Weights of a small mixture-of-experts language model, trained from scratch on English Wikipedia: a softmax router.
Below are experts of layer 8 (counted from 0) of a mixture-of-experts language model. Rows are named router (the router's row for the expert) and show model dimensions 128-191. Each number is 128 + 24 x the weight over its row's rms, rounded and kept within 0 to 255.
Before each expert's rows: "mostly gets" lists some tokens that are sent to it at least half of the time. This comes from a sample of Wikipedia text that the model never trained on.

# expert 53
mostly gets: "″E", "″W", " Central", " less", " lower", "aries"
router [107  93 101 148 104 106 150 104 158 162 103 159 120 102 144 103 103 113 118 102 104 113 103 149 108 147 143 152 145 153 150 160  98 114 111  95 141 104 106 106 158 153 106 100 118 116  96 111 102 105 164 155  88 152 116 144 153 160 102  96 138 143 169 154]

# expert 32
mostly gets: " African", " Joe", " von", " Mike", " Frederick", " de"
router [114  88  95 149 100  98 151 123 145 160 108 138 116 102 142 102 102 111 116  98 101 115  99 134 111 157 152 143 156 136 155 142  99 110 104  85 139 116  96 113 163 157 116 102 105 112 106 103  96  90 152 156 114 150 110 155 153 148  94 116 156 133 151 150]

# expert 19
mostly gets: "umb", "ug", "amb", "omb", "ap", "eb"
router [112  91 114 145 123 105 148 102 158 171 102 149 110 113 142 108 111 139 113  94 116 106 110 144  85 129 137 118 152 181 155 148 106  87 112  74 134 123 117 101 129 147 105  96 122 141 114 126 126 125 151 127 118 150 127 195 149 150 111 127 134 155 154 127]

# expert 12
mostly gets: " during", "In", " before", " until", " within", " in"
router [106 109 106 151 108 118 129 110 137 140 112 151 112 108 160 123 121 113  55 101 113 104  95 131 114 144 135 121 175 143 175 154 113 135 121 114 165  91 117 122 154 146 110 121  95 100 122  82  88  89 143 127 100 154 110 135 161 168 104 112 138 152 154 164]

# expert 4
mostly gets: " Apps", " Headquarters", "350", "253", "10", " arrested"
router [ 97  97 116 147  96  94 155 104 158 150 105 152 116 114 145 112  99 107  96 115 100 111 129 158 100 171 144 157 147 143 127 151 103 109 118 110 147 106 108 102 149 157 124 105 114 163 102  92 117  92 151 157  93 158 106 148 155 166 113  95 143 160 161 154]

# expert 20
mostly gets: " Active", " local", " such", " JPN", " considered", " Release"
router [ 98 102 114 151  96  95 149  97 172 156 105 147 108 113 148  95 103 120  87 107 110 115 100 132 106 161 146 150 142 134 156 146 106 102 111 105 150 115  96 108 153 157 105 102  98 124  98 119 118  94 149 160 105 161 107 146 147 153 107 124 148 155 156 153]

# expert 59
mostly gets: " use", " release", " using", " signed", " president", " Minister"
router [ 89  87 117 151 120 100 146 100 161 149 118 146 128  96 136  72 116 104  67 101 121 109 113 145 129 151 142 129 164 161 147 139  86  92 115 119 140 118 114 119 131 123  86 121 103 141 104  88 108 104 145 160 106 149 115 147 138 130 116 119 176 135 143 180]

# expert 44
mostly gets: " Genus", " A", " largest", " MPC", " †", " brother"
router [ 89  99  99 147 107 101 152 118 159 165 107 147 110 121 158 101 112 105 102 109 111 113  94 137 102 161 139 154 150 151 135 145 107  95 108 107 155 112 111 114 156 142 120 115 110 145  85 104 114  97 144 154 113 159  96 158 153 154 112 101 131 150 164 165]

# expert 23
mostly gets: " American", " British", " European", " German", "American", " Indian"
router [ 90 121  97 121 103 122 128  82 131 148 100 151  92 104 128 115  97 112 128  99  98  94 102 153 117 148 145 151 153 136 145 130  95 112  73  97 151 143 107 117 149 162 119  98 103 131 131 128 103 118 143 146 120 167 108 134 150 166 106 118 139 151 123 154]

# expert 48
mostly gets: ".\n\n", "==\n", ".\n", "==\n\n", ").", " ==\n"
router [100 117 112 146 123 112 160 127 138 149  98 138  86  87 159  95  88  89 123 106  89  97 111 139 117 139 148 154 144 144 155 159 107 116 127 130 166 115  94 102 130 155  87 111  92  89 106 110 100 115 138 171 103 144 120 137 150 127 126 121 142 144 137 162]

# expert 10
mostly gets: " is", " was", " have", " been", " are", " has"
router [122 119 106 189 104  99 133  96 161 142 110 139 105 107 145  95 106 110 104 122 118 105 101 178 110 143 132 157 153 144 139 152 112  97  97 116 146 112 116 116 143 167 112 108 105 101 115 108 110  85 144 127 128 149 124 148 138 137 104 125 156 137 145 172]

# expert 42
mostly gets: ".com", "ko", " Jr", "ensis", "aya", "ović"
router [110  97 111 143 118  85 153 125 148 136 107 163 110 106 123 100 103 126 119  96  84 117 100 134 120 141 132 125 141 152 144 147 124 105  90  76 147  88 100 101 138 131 106  95 118 140 109 123 131 132 189 152 116 155 130 142 145 142 115 108 112 136 124 149]

# expert 62
mostly gets: " JPL", " Force", " Animalia", "04", " guitar", "LS"
router [ 99 101 109 140  94 108 155 120 152 164  94 167 116 110 143  99 107 108 113 101  93 112  92 161  98 152 162 143 149 146 147 157 109 106 106 114 155 110 102 101 154 159 104 108 102 149 106  98 102 104 139 155 103 151 110 146 155 138  94 109 151 149 156 144]

# expert 25
mostly gets: "า", "ي", "^{", " who", "_{", ".S"
router [ 98 103  98 161 100 107 139 111 153 158  90 145 105 101 150 113 114 110 108 108 102  99 108 159 108 155 144 146 142 141 145 157 108 103 100 109 158 101  92 103 154 141 115  92 101 135 100 117 108 108 162 161 102 159 115 144 151 147  97 107 140 159 136 163]

# expert 61
mostly gets: " Chevrolet", " Type", " Ford", " few", "chester", " Kansas"
router [107  99 113 153 116 110 143 106 153 165 109 157 117  95 159 104 103 111 102 109  99  97 109 153 105 154 139 149 149 152 152 149 113 116 103 103 160 108  84 103 156 156 112 104  93 141 105  98 110  87 145 144  96 141  95 157 146 151 105 104 134 140 149 142]

# expert 33
mostly gets: " York", " himself", " Empire", " club", " He", " older"
router [105  92  99 142 106 104 149 114 147 161 101 152  99 103 158 107 113 114 117 107 108  96 102 141 102 159 156 155 130 137 148 156 100 113 108 117 142 100 100 114 161 148  94 100  97 124 109 104 101 111 163 169 119 158  95 154 152 153 103  97 141 147 152 153]

# expert 27
mostly gets: "',", "\"\n", ")\"", ".,", "\",", " :"
router [120 104 109 158 102 113 131 110 159 161  95 150 106  95 151 103 101 110 107 100 102 118 100 159  97 173 151 158 148 138 147 167  97 110 113 113 158  90 114  90 141 138 103 102 115 123 115 118 126 106 145 151 104 167 103 153 152 153 113 108 134 151 146 140]

# expert 51
mostly gets: " Sh", " Se", " She", " We", "He", " Mike"
router [114  91 102 155 110 110 155 108 143 151 107 150 104 112 162 107 119 109 101 100 100 106 109 145 103 156 120 146 146 158 148 147  95  95 118 118 146 102  84 118 152 151 108 105 109 123  97 114 104  99 146 152 112 151 101 140 159 158  98 119 141 140 162 153]

# expert 1
mostly gets: " year", " century", " weeks", "00", " Olympics", "05"
router [101 110 123 149  98  97 151  90 153 165  87 161 118  99 136 129 102  73 100 105 120  92  87 135 105 145 131 122 129 130 158 147 125 117 112 129 145 105  88  85 145 151 105 115  80 124 114 123  97  78 177 147 111 142 104 151 151 141  75 110 136 124 149 192]

# expert 2
mostly gets: " due", " Votes", " votes", " kg", " best", "/a"
router [105 115 110 149  95 109 135 110 156 159 118 159 113 114 142 113  92  98 110 111  98  99 102 145 115 156 151 145 136 150 154 152 115 103 110 102 151  97 105 112 155 141  97 106  99 134 103 121 107  99 146 158  89 157 102 169 128 166  90 103 130 152 151 152]

# expert 37
mostly gets: "==", " As", " man", " Candidate", " Coordinates", " When"
router [106 100 110 167  96 103 157 105 158 153 109 163 115 106 167 102 104 102 100 106 107 116 107 157 112 156 141 143 147 142 159 149 104 107 102  91 154 108 101 102 156 138 102 114 121 135 109 104 111 116 153 144  96 162 119 150 143 159 104  99 144 139 155 137]

# expert 52
mostly gets: "|", "==", "===", "In", "See", "===="
router [107 124 122 139 108  98 141 107 169 165  87 152 110 116 137  89 121 101 120 112 108 127 115 140  97 137 164 183 138 151 134 131  97 101 120 126 142  82 112 102 151 129 120 111 116 120 111  88 100  97 130 145 111 125 111 153 165 150 104 124 130 171 145 134]

# expert 40
mostly gets: " During", " won", " for", "During", " served", " winning"
router [123 110 112 152 100 125 123 109 132 141 107 148 110 103 140  92  93 130 112 122 101  98 117 145  97 160 153 148 157 123 153 128 103 122 118 103 110  84 122 123 141 145 100 108  86  91 109 120 110  96 161 149 116 159 116 153 161 126 114 105 164 126 157 133]

# expert 49
mostly gets: " Sh", " K", " M", " V", " S", " St"
router [110 108 104 148  90 115 149 117 162 145 111 152 107 112 153  95 108 138 115 117 102 120 100 155 112 147 141 123 137 152 152 145 104  96 103 108 146 130  90 109 155 150 100 100 108 139  93 103 107  97 156 142  99 150  95 160 147 147 102 101 141 158 149 148]

# expert 6
mostly gets: " Hu", "ü", "apo", ".A", " Sa", "j"
router [105 123  74 125 129 125 169 118 165 151 100 155 116 106 151 118 115 121  91  96 109 124 128 141 124 136 155 134 127 166 136 157  92 119 117 113 152 115 119 107 138 139 116 117 109 145 118 107 121  89 136 146  99 156 125 170 138 163  70 105 149 137 168 150]

# expert 11
mostly gets: " students", " people", " politician", " footballer", " player", "ians"
router [115  93 119 137 108 103 150 121 142 147 100 137 104 102 146  99 119  99 111 122  99  97 109 149  98 141 137 130 139 152 157 146 114 120  95  85 147 123 103 100 156 140  99 103 101 151 120 115 112 112 170 145 102 148  98 137 144 144 102 112 141 148 161 144]

# expert 55
mostly gets: "ation", " moved", " found", " returned", " reported", " said"
router [ 95 109  96 132 117 117 167  31 141 146 127 142  88 111 152 128 130 106  90  93 116 105 116 123  99 133 157 141 139 134 138 172 109 106 105 123 149 103 113 103 110 146 125 102 109 152 127  95 109 105 124 155 114 162 117 149 158 139 100 109 111 174 145 168]

# expert 47
mostly gets: " he", " has", " it", " they", " would", " are"
router [129 123 107 173  94  98 143 120 164 129 109 149 111 117 176 110  95 105 106 117 118  66  87 135 120 159 144 144 149 147 124 168 138  97 105 104 146  86 116 125 151 139 109 103 117 117 121 128 114 128 136 137  87 140 125 144 136 122 107 135 129 140 140 158]

# expert 50
mostly gets: " classification", " List", "idae", ".:", " occurred", ":"
router [ 90  92 100 134 125 120 167  85 133 158 114 171 115 108 143 112 140 144 120 113  90  98 104 163  94 146 197 157 134 143 131 143 116 132 113 116 147  81 128 106 144 158 124  84 118 147 129 118 106 100 155 139 130 141 106 137 133 142 113 117 161 156 157 118]

# expert 46
mostly gets: "ric", "ular", "ically", "ic", "iform", " common"
router [112  85 108 147 114 113 134 106 133 143 113 139  86 118 157 114 122  93 108 114 117 113 116 148  84 138 153 118 143 150 164 156 105 122  55 107 131 113  91 116 137 168 121 110 112 129 134 103  82 118 141 140 102 153  89 153 143 132 122 114 127 138 132 140]

# expert 21
mostly gets: " Website", " Genus", " Clade", " =\n\n", " According", " Phylum"
router [133 136 106 172  94 107 129 114 149 145 108 150 125 134 137 126 144 100 109  89 101 117 114 150  70 139 172 140 172 152 139 147 113 124  93 116 169  88 121  89 158 137 116  91 111 139 104 105 122 109 129 171  98 155 104 155 171 152 116  95 141 159 143 130]

# expert 30
mostly gets: " Succeeded", " Preceded", " |\n\n", " Website", " Genus", "Career"
router [120 106 106 143 113 113 134  90 153 138 108 167 112 126 138 101 117  97 105 122  98 133 129 145 106 168 149 114 144 130 142 136 108 114 123 121 145 110 100 111 200 162 105  94 105 120 117 102 100 111 169 118  82 150 103 155 164 137 118 122 133 137 159 117]

# expert 24
mostly gets: "\",", "',", "\".", " including", " until", " but"
router [116 117 121 144  89 111 134 127 140 148 111 149 106 108 151 127 117 113  91 105 119 106 111 132  98 168 144 132 119 141 168 153 113 114 118 111 167  70 100 102 143 143 100 102  86 101  99 127 114  96 152 166 102 144 129 136 153 165 120  93 154 140 161 151]

# expert 3
mostly gets: " and", " but", " However", " or", " then", " would"
router [107 114 117 157  97 122 148 113 134 146 104 158 123 117 165 115 102 112  73  94 107  83 107 157  81 156 143 168 127 175 137 151 119  90 106 112 177 104  99 102 142 146 111 111 128 140  88  90  97 109 143 159 111 159 109 134 157 150 120 101 169 151 133 154]

# expert 34
mostly gets: " Boston", " Qu", " ESP", "St", " Pittsburgh", " Singapore"
router [109  97 106 141 101 117 135 106 151 148 104 156  94  95 159  99 105 102  96 109  97 109 104 143  96 153 132 154 148 138 149 161  93 105 103 110 142 111 102 114 158 141  98 102  94 123 103  87 107 100 150 153  95 149 109 162 154 148 112 110 138 148 159 138]

# expert 43
mostly gets: " near", " within", " at", " causing", " von", " outside"
router [100 105 108 164 109 104 162 103 149 155 104 148 112 108 153  97 112 118 101 112 108 114 103 142 111 150 147 124 149 164 152 149 105 109 108 101 140 116 103 106 146 164  94 104 109 130 100 121 104  89 146 151  96 146  99 145 150 146 104 110 143 144 161 146]

# expert 14
mostly gets: " game", " player", " area", " music", " album", " games"
router [129  90 109 135 108 100 125 109 140 148 123 158 134 114 123 120 120 132  50 122 113 126 120 157  95 147 125 146 138 108 158 135 108 128 129 105 152 118 125 106 136 124 106 111 104 184  98 110 111 131 151 132 122 130 102 138 138 131 131  96 138 135 153 172]

# expert 31
mostly gets: "350", "253", "600", "300", "800", " real"
router [100 101  97 151 110  98 150 113 142 158  98 146 123  90 157  96 101 119 121  98 124 108  98 149 108 174 146 147 148 152 146 147 102 111  97 107 164 107 103 120 165 146 113 104  99 129  98 104 110 102 158 154  83 141 113 157 152 151 107 106 144 141 153 142]

# expert 28
mostly gets: " married", " late", " Preceded", " MPC", " Clade", " non"
router [ 98  98 111 152 104  93 146 104 156 144 106 140 111  91 143 108  99 107 118 113 101 116 104 151 113 148 143 143 172 154 152 151 110 103  91 109 139 109  89 110 150 145 114 101 110 146 116 105  97 107 144 147 106 147  98 152 149 158 101  87 150 136 150 149]

# expert 7
mostly gets: "_{", "°N", "°", " UK", ".S", "ES"
router [101 109 104 146 107 100 165 112 159 152 104 135 114  87 146 102 105 103 113  95 110  97  91 143 102 160 144 139 134 152 154 145  97 106  97 106 161 113 104 104 144 138 110 101  95 142 112 109  97 101 157 163  93 145 118 151 158 143 102 100 140 147 152 145]

# expert 8
mostly gets: "″E", " km", " UTC", " you", " Dan", " right"
router [102 101 109 156 106  96 162 117 162 150 109 151 110 101 148 110 104 119 115 117  92 110 103 147 112 162 140 146 147 149 145 133 112  96 111  99 157 114 100 100 163 152 100 112 108 162  98 101  99 107 147 155 107 142  95 148 162 154 108  90 147 144 159 144]

# expert 13
mostly gets: " his", " their", " its", " her", " a", " appointed"
router [113 121 127 174 116  98 138  77 154 135  94 138  74 111 154 107  72  85 123 117 120 103 112 139 115 155 143 184 151 134 164 137 121 110 115  96 133 114 105 122 149 155  79 124 103 101 112  98 114 100 133 152 120 140  90 139 175 152 117 132 170 159 153 165]

# expert 18
mostly gets: "',", "):", " including", " :", " |", "\":"
router [ 97 112 104 146  87 114 157 111 159 155 108 166  92 104 138 119 111 138 113 117  94 108 112 143 106 140 140 158 145 142 136 157 107  86 100  98 152  90  88  96 132 150 113 107 117 157 111 118  89 102 137 189 112 150 108 141 141 138 119 104 153 135 156 139]

# expert 57
mostly gets: "191", "193", "187", "186", "192", "185"
router [110 102  92 164 101 104 138 123 146 144  80 160  94 124 135 105 127 115 108 103  95  95 115 136  88 147 119 133 153 144 135 148  99  99  98 105 157 105  97  95 164 153 117 117 112 126 107 130 102 112 156 156  98 145 137 152 154 149 116 115 124 150 163 151]

# expert 56
mostly gets: " few", " seven", " five", "190", "178", " six"
router [122  89 116 158  98  95 152 118 154 166  90 149 121 128 162 124 123 122 103  96 109 101 114 157 114 156 127 135 157 163 137 162 123 109 102 109 138 107 115 104 150 151 102 111 100 134 102  89 113 112 133 138  90 143 105 150 139 145 105 110 143 148 137 161]

# expert 36
mostly gets: "ira", "han", "ley", "berg", "ko", "ić"
router [107 118 111 134 100 105 138 130 146 141  98 158  94  89 145 110  82  73 122  92 101 108 105 149 104 149 141 140 136 135 151 156 110  99  97 124 141 122  79 119 148 128 105 108 119 143 100 116 122 127 151 143 124 144 109 140 149 134  89 113 135 135 158 165]

# expert 41
mostly gets: " g", "Al", " j", "American", " Jay", " Ref"
router [101 104 113 146 110 102 149 111 145 155 106 170 110  99 156 106 116 118  97 105 105 103 105 145  99 155 136 150 156 150 159 162 109 101  99 113 162 111 103 112 150 147  92  96  97 144 100  98 102 111 155 158 112 152 118 155 145 157  99 100 137 151 148 152]

# expert 16
mostly gets: " ", " $", "201", "199", " #", "197"
router [117 108 119 167 108 125 133 118 142 150  96 144 112 111 137  85 134 126 116 123 107 100 108 178 112 172 133 124 142 142 137 156  99 105 103 121 182 100 103  98 184 154 114 115 115 111 102 114 108 115 174 165  96 131  95 159 180 147 109 110 132 160 158 141]

# expert 39
mostly gets: " un", " co", " Un", " Bl", " Pl", " Tr"
router [104  99 116 155 101  97 147 107 157 148  93 168 116 109 164 117 110 118 110  95  93 103  88 156 101 144 144 145 141 144 149 147 121 109 104  94 163 113  97  98 163 140 111 108 102 149 106 102  98  95 149 153  99 146 108 159 160 155 107 116 152 150 161 135]

# expert 0
mostly gets: " d", " f", " st", " am", " g", " mon"
router [ 97 105 101 152 105 115 136 112 162 152 100 162 102  98 156  96 113 114  95 115 100 100 106 147  99 159 128 142 166 156 150 158 106 103 120 108 143 109 103  94 150 140 104  98  98 138 107 110 102 102 153 152 108 147 116 164 144 157 112 106 147 153 156 157]

# expert 22
mostly gets: " the", " a", " his", "The", " its", "=="
router [127 137 103 142 106 106 135  92 141 146 105 154  78 123 140 127 122  79 123 116 135  93 131 165 116 158 140 165 157 132 164 143 123 121 124  96 138 120 134 129 156 157  82 101  90  84  82 139 111  87 116 178 105 147 105 140 146 145 117 111 177 130 133 138]

# expert 9
mostly gets: "See", "qu", "anc", "cl", "|---|---|---|---|---|\n", "erm"
router [ 90 111  94 145 125 121 170 101 143 155  95 158 107 111 146 118 110 120 115 125 118 103 111 150 103 149 127 160 164 150 137 161 112  91  94 133 135 114 134  99 130 166 109  88 101 127 119 108 123 107 136 127 114 163 113 198 144 146 100  93 130 163 141 130]

# expert 17
mostly gets: " t", " T", " K", " c", " f", " M"
router [122  97 126 133 103 120 167  99 170 140 111 162 109  99 143 101 116 125  86 121 111 100 110 143 125 147 131 159 127 173 132 149 101  92 132  97 151 123 105 119 141 162 120 123 124 137 114 109 114 113 177 141  87 138 116 181 135 132 108 115 131 149 169 140]

# expert 54
mostly gets: " had", "″N", "°N", " ft", " mi", " has"
router [128 114 109 163 105  97 153 103 163 159  98 153 114 124 146 115 110 128  99 110 108 111  95 177  95 147 136 115 152 167 144 138 113 111 116  90 133 112  96 105 148 155 119 115 119 103 120 120 110 100 148 142  94 148 115 160 148 137 108  93 143 178 160 135]

# expert 38
mostly gets: " during", "–present", "During", "Following", " :", " ago"
router [ 91 111  96 153 116 112 156  87 137 142  94 146 126  99 151 135 108 117 109 114 106 126  87 160 123 138 153 161 128 172 141 142 109 116 107 105 127 103  93  99 145 144 110 107  92 124 115 115  95  97 144 168 104 146 130 135 163 148 105  97 155 158 148 175]

# expert 63
mostly gets: " JPL", " th", "°E", " Phylum", " Label", "°W"
router [100  98 108 136 109 103 152 103 158 163  93 153  98  94 149 110 107 110 117 108 103 104  91 147 116 160 144 147 153 136 144 157 112 118 113  92 150 116 110 102 147 143 105 109 112 149 109 108 112 103 155 145  94 144 113 158 150 156 105 100 128 146 146 141]

# expert 45
mostly gets: ".\n\n", ").\n\n", "\".\n\n", ".\"\n\n", "==\n\n", " ==\n\n"
router [106 107 113 143 101  95 141 101 155 150 103 151 112 107 150 111 100 104 101 117 100 103 108 150  99 139 138 160 150 143 153 154 107  96  98 103 145  99 101 100 153 146 113 107 115 131 102 115  95 109 156 147 103 154 115 160 151 160 102 108 136 164 158 140]

# expert 60
mostly gets: " MPC", " %", " Votes", " Title", " major", " part"
router [119 109 113 158 113 108 151 108 147 154  99 152 102  98 149  98 103 112 105  94  96 106 104 158 103 153 150 133 148 139 154 153 120 109 109 101 154 112 106 104 166 148 102 117  96 140  96 104 111 102 150 165  96 161 104 153 159 146 107 109 135 156 159 152]

# expert 15
mostly gets: " Los", " del", " re", " dem", " comp", " Pe"
router [109 113 111 159 107 102 155 109 152 154 101 168 106  98 163 110 104 109 113 110 110 112 102 144 114 160 140 152 148 148 138 155 104 102 109 113 153 107 100 119 140 151 120  99 106 119  98 111 108 107 155 159  98 156 103 157 140 144 103 116 147 154 166 148]

# expert 26
mostly gets: ".\n\n", "\n\n", "==", "===", " |\n", "==\n"
router [101 104 116 178 111  88 151 110 162 134 109 145  71 119 161 117  87 120 122 105 111 105 120 131 110 145 148 151 151 149 141 134 106 124 115 112 145 104  94 108 156 135 102  98 109 106 120 105  77 109 148 148 109 141 105 164 145 169 124 111 137 143 144 144]

# expert 29
mostly gets: " those", " res", "°N", " non", " int", " rep"
router [ 90  97  94 153 102 107 146  94 162 160  95 134 107  97 153 102 100 107 107 100 111 104 106 153 104 155 138 150 147 149 146 156 125 111  99 107 145 110 109  97 149 153  98  99 117 138  94 107 105 107 156 151  84 157 100 155 134 150 105 109 145 145 155 143]

# expert 58
mostly gets: ").\n", ".\"\n\n", " Genre", "',", "\"\n", " Event"
router [ 99 113 115 139 101 100 141  98 153 153 115 143 105 102 149 108 110 117  87 107  87 105 113 161 107 162 141 141 152 135 142 160 121 105  99 105 146 119  95  95 162 137  95 104 101 139 114 119 114  96 157 151  86 157 125 163 146 145  96 114 144 155 151 149]

# expert 35
mostly gets: " Clade", " Edward", " Full", " Major", " Good", " George"
router [106  96 113 162 102 104 152 115 144 153 100 146 117 115 147 104 107 100 133 101  93  99 104 164 103 143 168 152 148 142 144 150 100  95  98 106 144 114  98  99 160 137 109 104 106 140 104 107 111  95 157 139 111 153 106 161 133 176 103  95 126 153 163 167]

# expert 5
mostly gets: " ft", "Scientific", " Phylum", " north", " JPL", " FW"
router [116  91 109 160 113  98 153 107 150 160  92 157 109 108 149 109 105 115 115 113  92 106  98 163 103 156 148 143 133 144 161 150 107 118 109 112 156 104 105 115 142 155 111 101 102 122  91 114 103  98 152 143  97 157  99 145 137 151 117  94 144 150 154 146]